config = dict(
    num_hidden_layers=12,
    hidden_size=768,
    n_experts=16,
    experts_per_token=2,
    d_expert=352,
    d_shared_expert=0,
    hidden_act='clamped_swiglu',
    moe_layers=[0, 2, 4, 6, 8, 10],
    router_score='softmax',
    normalize_top_k=False,
    routed_scale=2.83,
    balance_loss=0.0056,
    balance_bias=False,
    init_std_router=0.0086,
    lr_router=0.000437,
    vocab_size=8192,
    norm='rmsnorm',
    norm_eps=1e-05,
    tie_word_embeddings=False,
    optimizer='muon_variant',
    learning_rate=0.0071,
    beta1=0.95,
    batch_tokens=[32768, 65536, 131072, 262144],
    max_seq_len=384,
    train_tokens=1095000000,
    max_steps=9742,
    dataset='wikipedia_en',
)
Below are experts of layer 6 (counted from 0) of a mixture-of-experts language model. Rows are named router (the router's row for the expert), gate (a neuron's input weights, with its number), up (a neuron's input weights, with its number) and show model dimensions 0-31. Each number is 50 + 12 x the weight over its row's rms, rounded and kept within 0 to 99.
After each expert's rows: a language model's description of what the expert responds to. This comes from a sample of Wikipedia text that the model never trained on.

# expert 7
router:65 39 52 66 52 37 38 33 43 34 36 31 35 53 39 62 34 36 68 63 48 38 41 33 34 69 57 62 53 42 33 63
gate59:50 39 50 49 42 48 31 70 35 75 73 46 38 62 43 38 73 63 46 53 45 35 62 44 60 47 38 45 39 38 81 40
up59:46 64 59 53 36 46 66 58 71 47 80 41 62 52 67 28 38 43 61 23 52 50 42 40 52 55 62 53 54 31 59 61
gate60:22 29 34 35 63 50 52 55 48 55 59 46 44 51 55 51 51 41 60 38 61 53 53 53 52 69 45 51 36 24 53 54
up60:79 44 57 53 53 45 58 34 63 51 29 44 76 31 47 41 48 36 18 58 40 55 79 48 78 43 50 64 59 61 70 47
What it handles: Digits and conjunctions. Digits inside numbers and years, mostly the second digit (2 in 25, 9 in 1943), plus and, or, then joining clauses.

# expert 1
router:66 52 58 66 45 35 30 65 43 44 43 38 54 35 32 47 43 47 61 54 41 46 43 53 62 53 52 65 59 49 43 57
gate59:22 58 45 62 51 56 64 74 32 45 57 58 41 39 50 53 65 56 45 51 48 57 24 71 48 51 58 27 61 70 68 57
up59:56 42 47 32 50 57 29 57 55 62 61 60 59 73 52 44 44 78 40 64 60 40 50 61 57 45 46 41 33 61 34 47
gate60:49 62 51 53 36 52 45 62 40 88 54 26 68 64 40 54 49 70 46 23 34 44 35 47 63 57 57 54 36 48 45 55
up60:55 21 60 69 63 37 54 42 53 58 49 41 44 41 36 48 52 61 69 66 61 37 38 38 59 50 28 56 31 30 42 36
What it handles: Infobox field labels. Capitalized field labels in infoboxes and results tables, such as Votes, Candidate, Preceded, plus mid-word pieces of foreign club and place names.

# expert 12
router:65 33 45 64 49 36 34 33 43 38 36 34 34 48 37 65 36 37 64 64 41 38 41 35 34 66 57 64 47 43 32 65
gate0:52 71 56 39 72 49 44 40 54 60 47 56 56 34 41 58 37 44 76 29 44 61 54 67 31 66 65 32 47 83 47 36
up0:58 44 68 45 59 45 40 60 41 41 50 60 63 38 65 68 37 66 31 32 43 20 35 52 52 57 52 43 43 51 50 59
gate1:37 63 38 63 74 63 58 44 31 41 62 61 45 46 54 53 36 49 49 37 61 46 33 48 76 26 56 54 52 73 36 36
up1:58 73 46 53 33 34 46 60 50 45 40 32 53 33 51 54 49 59 47 64 53 61 75 43 62 20 53 48 58 37 45 65
What it handles: First letters and digits. Opening capital letters of names after a line break or space (Gertrude A-ubauer, C-elli) and opening digits of numbers, dates, table counts.

# expert 13
router:62 49 42 56 52 47 40 54 48 70 39 36 67 35 52 65 44 46 50 55 47 38 26 39 21 54 38 52 46 34 47 43
gate0:49 23 43 53 60 51 45 54 41 48 76 41 65 55 44 25 38 41 11 32 57 40 33 48 45 48 37 40 60 53 49 60
up0:26 59 54 58 47 41 51 36 46 62 66 55 37 38 44 62 46 44 54 44 46 45 56 68 45 46 39 26 55 35 57 41
gate1:35 38 39 63 50 67 48 54 58 53 54 44 52 55 45 47 50 48 38 23 61 51 56 67 50 65 26 63 67 47 58 70
up1:34 45 40 19 57 63 39 48 81 55 39 48 52 67 39 49 72 40 45 40 21 51 50 46 53 36 67 43 35 47 61 46
What it handles: Titles and name pieces. Sentence-final periods, quote marks and word pieces inside song, album and film titles and people's names, such as You, Love, Studios.

# expert 14
router:50 48 56 26 57 38 80 29 37 42 35 78 39 56 41 68 45 27 64 57 51 31 37 49 45 58 72 52 38 33 56 64
gate0:42 48 62 43 55 47 50 46 45 60 46 47 49 69 49 31 29 66 64 55 69 40 49 52 47 47 51 59 53 39 26 42
up0:63 51 43 54 53 70 49 15 51 52 57 54 56 55 49 37 53 62 72 58 51 53 55 51 68 52 56 36 60 49 52 44
gate1:35 23 16 48 50 25 51 41 38 49 68 36 67 42 39 54 44 48 41 56 36 54 47 50 36 45 50 47 56 59 58 43
up1:68 45 50 47 31 52 37 64 39 55 64 44 52 52 32 32 58 65 64 62 50 27 40 57 66 32 63 37 26 38 44 53
What it handles: Word suffixes, common nouns. Endings and later pieces of ordinary words, such as -ment, -ized, -ing, -ation, plus common nouns like development, children, approach.

# expert 15
router:38 61 52 72 47 37 38 38 36 70 53 31 29 25 34 56 35 33 36 60 52 40 53 58 67 58 53 45 53 48 36 56
gate0:34 48 67 58 62 51 50 51 56 58 44 57 59 40 53 52 45 33 69 63 71 29 57 64 36 57 58 49 69 59 39 57
up0:50 64 40 43 55 62 54 42 43 64 46 60 46 68 32 51 49 68 45 30 58 60 53 64 30 62 37 57 41 37 64 46
gate1:30 33 51 57 56 30 44 63 58 53 72 46 51 32 49 64 49 55 49 33 42 44 30 54 51 56 50 64 55 50 57 36
up1:47 86 63 73 57 60 48 43 38 38 55 44 36 36 48 41 59 40 51 56 42 51 52 56 54 25 40 40 38 51 47 45
What it handles: Coordinates and numbers. Digits and symbols in geographic coordinates (°N, ″W, / separators), decimal figures, and paragraph-ending periods before blank lines.

# expert 6
router:65 35 45 64 47 37 35 31 43 41 36 30 37 45 38 64 36 36 66 64 51 40 42 35 37 63 56 62 53 41 33 64
gate0:44 65 43 45 57 64 71 46 51 70 61 47 56 62 62 52 52 33 43 21 59 53 47 37 37 58 78 51 47 44 32 61
up0:39 42 28 58 32 53 57 61 40 21 58 47 49 56 47 52 41 71 65 37 71 54 45 55 35 37 42 30 59 43 63 40
gate1:54 38 78 47 41 56 62 58 45 34 53 41 71 48 62 51 57 54 46 65 72 56 47 49 49 22 67 43 59 57 39 76
up1:44 57 20 62 68 72 71 54 53 50 60 49 43 62 49 53 55 53 47 44 59 47 50 56 50 48 78 64 37 52 52 47
What it handles: Commas and table cells. Commas closing a parenthetical before the main verb resumes ("resigned from, the") and pipes or spaces in election and results tables.

# expert 10
router:65 36 47 60 38 38 34 33 41 28 37 35 36 42 40 66 36 38 60 65 48 37 43 36 35 66 57 64 43 36 29 61
gate0:51 46 61 66 48 54 62 41 56 59 57 45 50 62 48 43 58 54 45 44 40 40 47 53 43 52 55 59 25 52 47 79
up0:61 70 55 44 50 48 68 42 38 48 21 63 48 39 54 68 63 52 43 59 53 44 53 60 66 48 35 51 50 43 52 23
gate1:59 41 56 54 30 66 73 38 64 57 32 46 25 60 58 59 62 16 60 35 21 51 54 69 55 39 63 41 28 68 74 58
up1:37 60 48 42 39 38 54 57 47 34 43 32 46 63 32 47 52 52 47 59 50 59 36 46 46 73 47 48 45 50 49 42
What it handles: End of noun phrases. Last word of a proper or organizational phrase right before a comma or pipe, e.g. Engineering, Battalion, American, Government, him.

# expert 8
router:64 34 56 63 38 37 34 32 43 28 36 34 35 50 39 65 34 38 63 64 42 37 41 34 35 65 58 66 51 38 32 65
gate0:41 46 59 62 54 55 35 57 70 48 59 43 56 44 60 58 54 79 59 37 50 41 52 66 50 29 59 62 39 52 60 54
up0:53 57 20 41 49 44 54 65 50 55 70 38 53 58 53 55 42 62 76 50 39 44 66 38 39 36 42 57 49 62 45 61
gate1:41 47 43 44 54 52 32 45 40 43 60 61 75 62 40 34 43 59 40 60 56 44 37 46 57 69 55 36 56 31 46 33
up1:38 57 64 63 59 36 52 67 46 75 52 59 46 42 67 49 55 52 37 58 61 48 51 64 32 59 44 64 65 60 74 77
What it handles: Media nouns and years. Arts and media nouns such as film, album, music, literature, news, and year digits after "In 189" or "in the".

# expert 3
router:60 47 43 54 57 41 37 46 41 54 39 32 46 70 37 58 37 48 65 64 37 39 58 50 51 55 62 60 30 57 50 66
gate0:55 70 61 52 37 68 67 59 43 43 66 49 51 47 50 33 55 54 70 56 46 46 49 42 36 49 54 28 62 79 47 51
up0:46 43 71 42 49 44 45 28 53 55 53 52 56 35 34 55 52 52 73 39 63 50 31 56 42 63 47 60 60 72 68 65
gate1:47 25 57 49 54 46 70 39 57 42 46 50 69 38 53 43 58 80 45 53 59 48 54 43 50 50 49 41 53 43 63 28
up1:49 41 48 55 48 54 54 47 66 48 68 48 54 52 62 69 54 51 59 08 47 44 50 72 32 65 56 51 60 70 42 50
What it handles: Sports team terms. Football and sports vocabulary in club and season articles, such as Cup, League, FC, Apps, fixture, plus career section headers.

# expert 11
router:67 30 48 66 63 43 33 43 40 30 38 63 32 51 38 61 48 41 54 68 34 54 38 37 47 53 48 54 57 45 38 49
gate0:40 58 45 44 51 46 34 47 42 34 40 52 45 71 47 40 41 63 47 73 65 57 57 40 64 43 49 36 63 53 47 59
up0:35 22 39 54 46 61 40 50 58 51 69 63 49 38 66 57 46 60 33 54 64 37 55 40 37 45 46 47 49 48 53 64
gate1:43 20 66 26 72 67 39 47 50 55 58 64 28 46 44 41 50 51 39 39 53 51 60 71 22 53 44 38 49 37 54 40
up1:51 59 53 51 55 37 58 45 27 58 49 30 44 66 59 49 54 64 40 70 48 35 57 50 54 53 43 56 43 59 73 58
What it handles: Letter z pieces. The letter z and pieces like az, iz, za in Polish, Slavic and other foreign names, as in Krzysztof, Byzantine.

# expert 2
router:64 35 50 62 42 37 36 33 42 39 36 31 40 46 39 66 35 40 66 62 56 41 43 34 43 65 50 63 53 43 38 59
gate0:60 54 53 49 44 62 56 56 43 40 54 46 54 39 52 42 54 56 58 31 51 71 44 62 58 52 41 42 50 58 53 52
up0:27 63 54 58 58 61 47 44 74 55 52 54 47 32 23 43 30 51 24 64 43 37 76 40 41 45 63 62 55 54 38 60
gate1:37 60 67 61 24 56 60 69 45 41 70 62 46 58 66 45 54 61 38 50 36 49 52 73 48 55 40 42 70 37 59 65
up1:68 66 73 48 43 38 66 33 45 53 46 73 39 58 79 69 47 37 74 48 54 57 68 47 50 56 46 51 47 62 72 39
What it handles: Clause-ending punctuation. Commas, closing parentheses, semicolons and table pipes that end a phrase, e.g. the comma after "led by Matteo Renzi" or "(Kirby, 1808".

# expert 9
router:63 34 51 65 41 36 36 31 43 26 37 29 35 50 40 65 34 36 64 65 49 38 39 35 36 66 54 65 51 40 33 63
gate59:50 73 43 62 29 54 51 51 42 43 54 50 60 45 73 40 45 55 48 46 55 46 75 44 54 29 47 31 37 71 63 52
up59:53 61 43 43 46 43 63 68 42 62 62 47 59 54 44 55 54 37 54 37 46 55 61 44 48 67 29 50 62 24 49 49
gate60:39 66 45 47 56 74 63 47 64 59 34 53 48 71 48 48 34 55 61 16 41 60 70 59 47 52 31 53 53 65 58 64
up60:55 40 63 44 41 64 59 29 51 51 64 42 49 39 48 50 59 41 38 39 41 57 37 80 64 55 35 66 67 57 48 44
What it handles: Table cell spacing. Spaces, pipes and numbers in statistics tables, especially Total rows and the lead digits of cell values.

# expert 0
router:57 35 25 52 55 34 30 45 28 44 43 73 38 59 38 42 58 49 62 73 49 34 28 34 42 62 31 63 43 49 29 66
gate0:47 51 53 47 48 38 36 46 48 58 78 55 59 47 54 27 57 38 61 56 54 67 56 57 65 64 61 41 37 56 38 35
up0:40 58 39 49 58 68 60 66 62 33 62 46 37 49 47 55 37 56 48 46 42 62 41 61 54 52 46 72 64 55 55 65
gate1:51 57 56 55 59 46 49 51 47 37 40 50 60 51 28 49 58 46 36 57 69 52 53 64 51 58 52 41 61 66 48 47
up1:57 54 54 40 29 54 48 48 42 73 46 37 65 21 27 59 55 50 37 47 71 28 43 39 56 22 39 44 40 48 49 35
What it handles: Name-internal word pieces. Middle pieces of proper names after an opening capital piece, as in H-orm-isdas, H-ers-chel, Bl-anton, New W-alth-am.

# expert 4
router:65 34 44 57 40 38 62 37 34 60 35 36 41 68 40 60 44 40 53 48 51 40 34 40 44 66 60 66 44 25 49 61
gate0:60 55 39 53 19 37 63 79 44 58 52 63 47 63 23 50 53 45 59 57 67 29 50 39 37 43 51 32 22 63 59 63
up0:11 44 42 44 40 70 66 71 70 62 63 46 26 61 65 44 58 34 42 41 45 47 57 43 38 64 61 59 39 34 37 62
gate1:18 48 62 58 55 45 38 87 34 31 38 58 45 46 48 43 27 51 58 50 54 26 71 68 60 38 30 55 69 40 51 47
up1:56 57 53 60 54 67 46 55 63 78 39 53 47 42 45 38 48 48 62 51 45 72 48 24 44 52 65 54 54 33 50 43
What it handles: Headings, quotes, odd bytes. Opening quotes, == heading markers, taxonomy labels like Species or Order, and raw byte pieces before Chinese characters in name lists.

# expert 5
router:63 34 57 64 47 37 34 31 40 35 35 30 34 46 38 65 36 37 65 64 50 37 41 34 34 67 54 66 47 41 32 65
gate0:36 43 64 35 75 70 53 55 45 44 76 46 67 44 38 55 67 26 50 67 57 63 48 47 60 70 44 55 48 41 36 28
up0:43 47 38 54 47 33 83 53 44 54 62 41 68 71 36 47 55 41 30 53 44 55 47 48 62 27 39 34 55 58 48 74
gate1:43 47 66 33 49 63 59 34 44 51 60 38 46 38 67 50 52 55 66 45 40 33 62 50 53 45 46 51 21 54 61 68
up1:47 46 51 52 44 71 43 65 43 54 56 67 70 38 52 42 26 58 57 33 56 73 52 44 36 48 55 35 43 60 52 47
What it handles: Prepositions and verbs. Common function words in running prose, such as in, the, was, during, However, plus the final cell of semicolon-separated stat rows.